Weights of a small mixture-of-experts language model, trained from scratch on English Wikipedia: width 384, 2 picks a token.
Below are experts of layer 2 (counted from 0) of a mixture-of-experts language model. Rows are named down (a neuron's output weights, with its number) and show model dimensions 288-383. Each number is 500 + 50 x the weight over its row's rms, rounded and kept within 0 to 999. Numbers have three digits each.
Before each expert's rows: a language model's description of what the expert responds to. This comes from a sample of Wikipedia text that the model never trained on.

# expert 27
What it handles: En dashes and hyphens in score, season and page ranges like 2019–20 or 2–5–1, plus following digits.
down0:489481535481533530486503557527534505532522430485472528466403561484461512476470522509506512474460466508507581452542435593493566509534471441467532520466580516482506446567550478503499425552527542510554477507441455457574514436529473456549518498507515561500493517485544472537498538544469499509

# expert 13
What it handles: Opening quotation marks and first words of song, album or show titles, such as "Beyond the Sunset", plus like, de, Le.
down0:478512545504443493519459444438518534557522477541593528499450396528476466579438467453547556596510469448577498452520494416428486468511452493513637483486566422555525567499584471511551529489517439507553580530538522474528450504460445523453505493497626358596543481430494539522499539562484484521

# expert 15
What it handles: Digit pieces forming years and dates such as 201, 199, and final year digits, in lists, tables and prose.
down0:482425498557501549492497530398512447592494557405446527528467579351587409467501471488512520552528519588542521507584492526406507562491470483458525547432519516562491536514417496532522496543493501404553557515491460536536450472446474479546510474510488495484460501472419533463558387538452543516

# expert 26
What it handles: Final suffix pieces closing a word, common in species names and descriptive nouns, such as -idae, -ensis, -ologist, -ians, -ite.
down0:429600493503537555558547399562465524515474476530469528509484474570516488449461488476536440486566463514511488495492499563474480509501522539375481518378526647615524507509520381537581467451486523470505551542459472466599505541543466546502486425534535496511537501469471411494549567552424479477

# expert 23
What it handles: Pipes and first cells of table header rows and row openings, like Party | Candidate | Votes, rank numbers and Team.
down0:540573411379536487599444476515468521553487473495526462462457551500575481425424493483458463462490479528443470558572515483463542446486602472494486490534508507518542533494494491513470474535530440434513459514493624535470500475456488403375528427398522474515574497534464501391387516570586597501

# expert 8
What it handles: Spaces and separators opening number cells in data tables such as election results, statistics and asteroid lists, plus coordinate symbols like °N and ′.
down0:454573469445489578440561479503505497521507437518554515531480483583566551485478491508541436581463450475494454503571494506482529489514589468481467520441494468570595509456478472483479503566427482530463510508577465518549559508566578522470509487471489450566552482554460525629503594529549474527

# expert 19
What it handles: Field names in infobox-style lists before a colon, such as Genus, Commands, Released, Occupation, Decorations, Main ingredients.
down0:454471446454454465507564466537542535550553459479494442550472569563577456497566518588440522510515446481519499451514536471443444512539532464559598420497569450434558546483469532432460436416532560598427484451518460473431503585495530499495469419470458548438460506482548511570443586440624441556

# expert 31
What it handles: Head nouns ending phrases about time or organizations, such as year, season, School, Council, Championships, and month names.
down0:493504455458499576445524513486522543499409524477543478529496566504485559438469350521608549541433427498495499561498473504505538501551476508442501510531502529462582554450469499601497560553415471571497492499463477527468482488402441486596446496566503539510553521498401481524508541459455402528

# expert 1
What it handles: Opening parentheses after names or titles, plus years and dates inside them, and heading words, such as (1946–, (disambiguation), born, See.
down0:508478492560488545539521507530527475468484451464550443539505536588424518553479595501511576448517470508513519573463510434451511417504484487464501495487486456453524465590506528466538512499456491561519424465493547488589497461520498493526570523554551512601425480484432459452559514456530535544

# expert 10
What it handles: Prepositions and similar function words in running prose before a noun phrase, such as from, in, by, than, between, into.
down0:483561552473524460462542482506578589452522529500441513493529531484497505559504496463533461507519530414534454525494480561561569561495482563569560521508434432464457458524499513482345501509623439477525590402585408537492529620381438516474525550482457490479433474381579473503561494561535491509

# expert 7
What it handles: Surnames and surname pieces right after a first name or Mc, often in tables and lists, such as Jones, Smith, McKinnon, Bertolini.
down0:490482454437415544475509451605504611501535579497434510580574437569475559574476487599565394452468454489517517530515475497543546512516507620405534491522440459548582480405491432471484504571498538479550508570491455526575469466523539489504548498523431607538476505401511442534505468524568473517

# expert 17
What it handles: Region and nationality words like Africa, Eastern or -American, and pipes following event or place names in sports-results tables.
down0:531493524502517465601657487511541537522494464460452497436470495487402594524421485481500481452545474462404540518447509566459386418561442478558433499481513431489433462575496558515536494479503478630486508513539501529464492602536470570470416491451518540574556540430539451554550473515537393487

# expert 24
What it handles: Lone space tokens and number words or currency signs before a numeral, as in October 31, late 1956, £, six.
down0:520530516475420458427435581630468410606506570530544515477557516571406567501515446379563466461553478484481501428456554495540513515499521553482478498487480460485546433483511516543526496584475502467523526568520477476418367420477494496568581480554520382426427452482546506491528523526546501470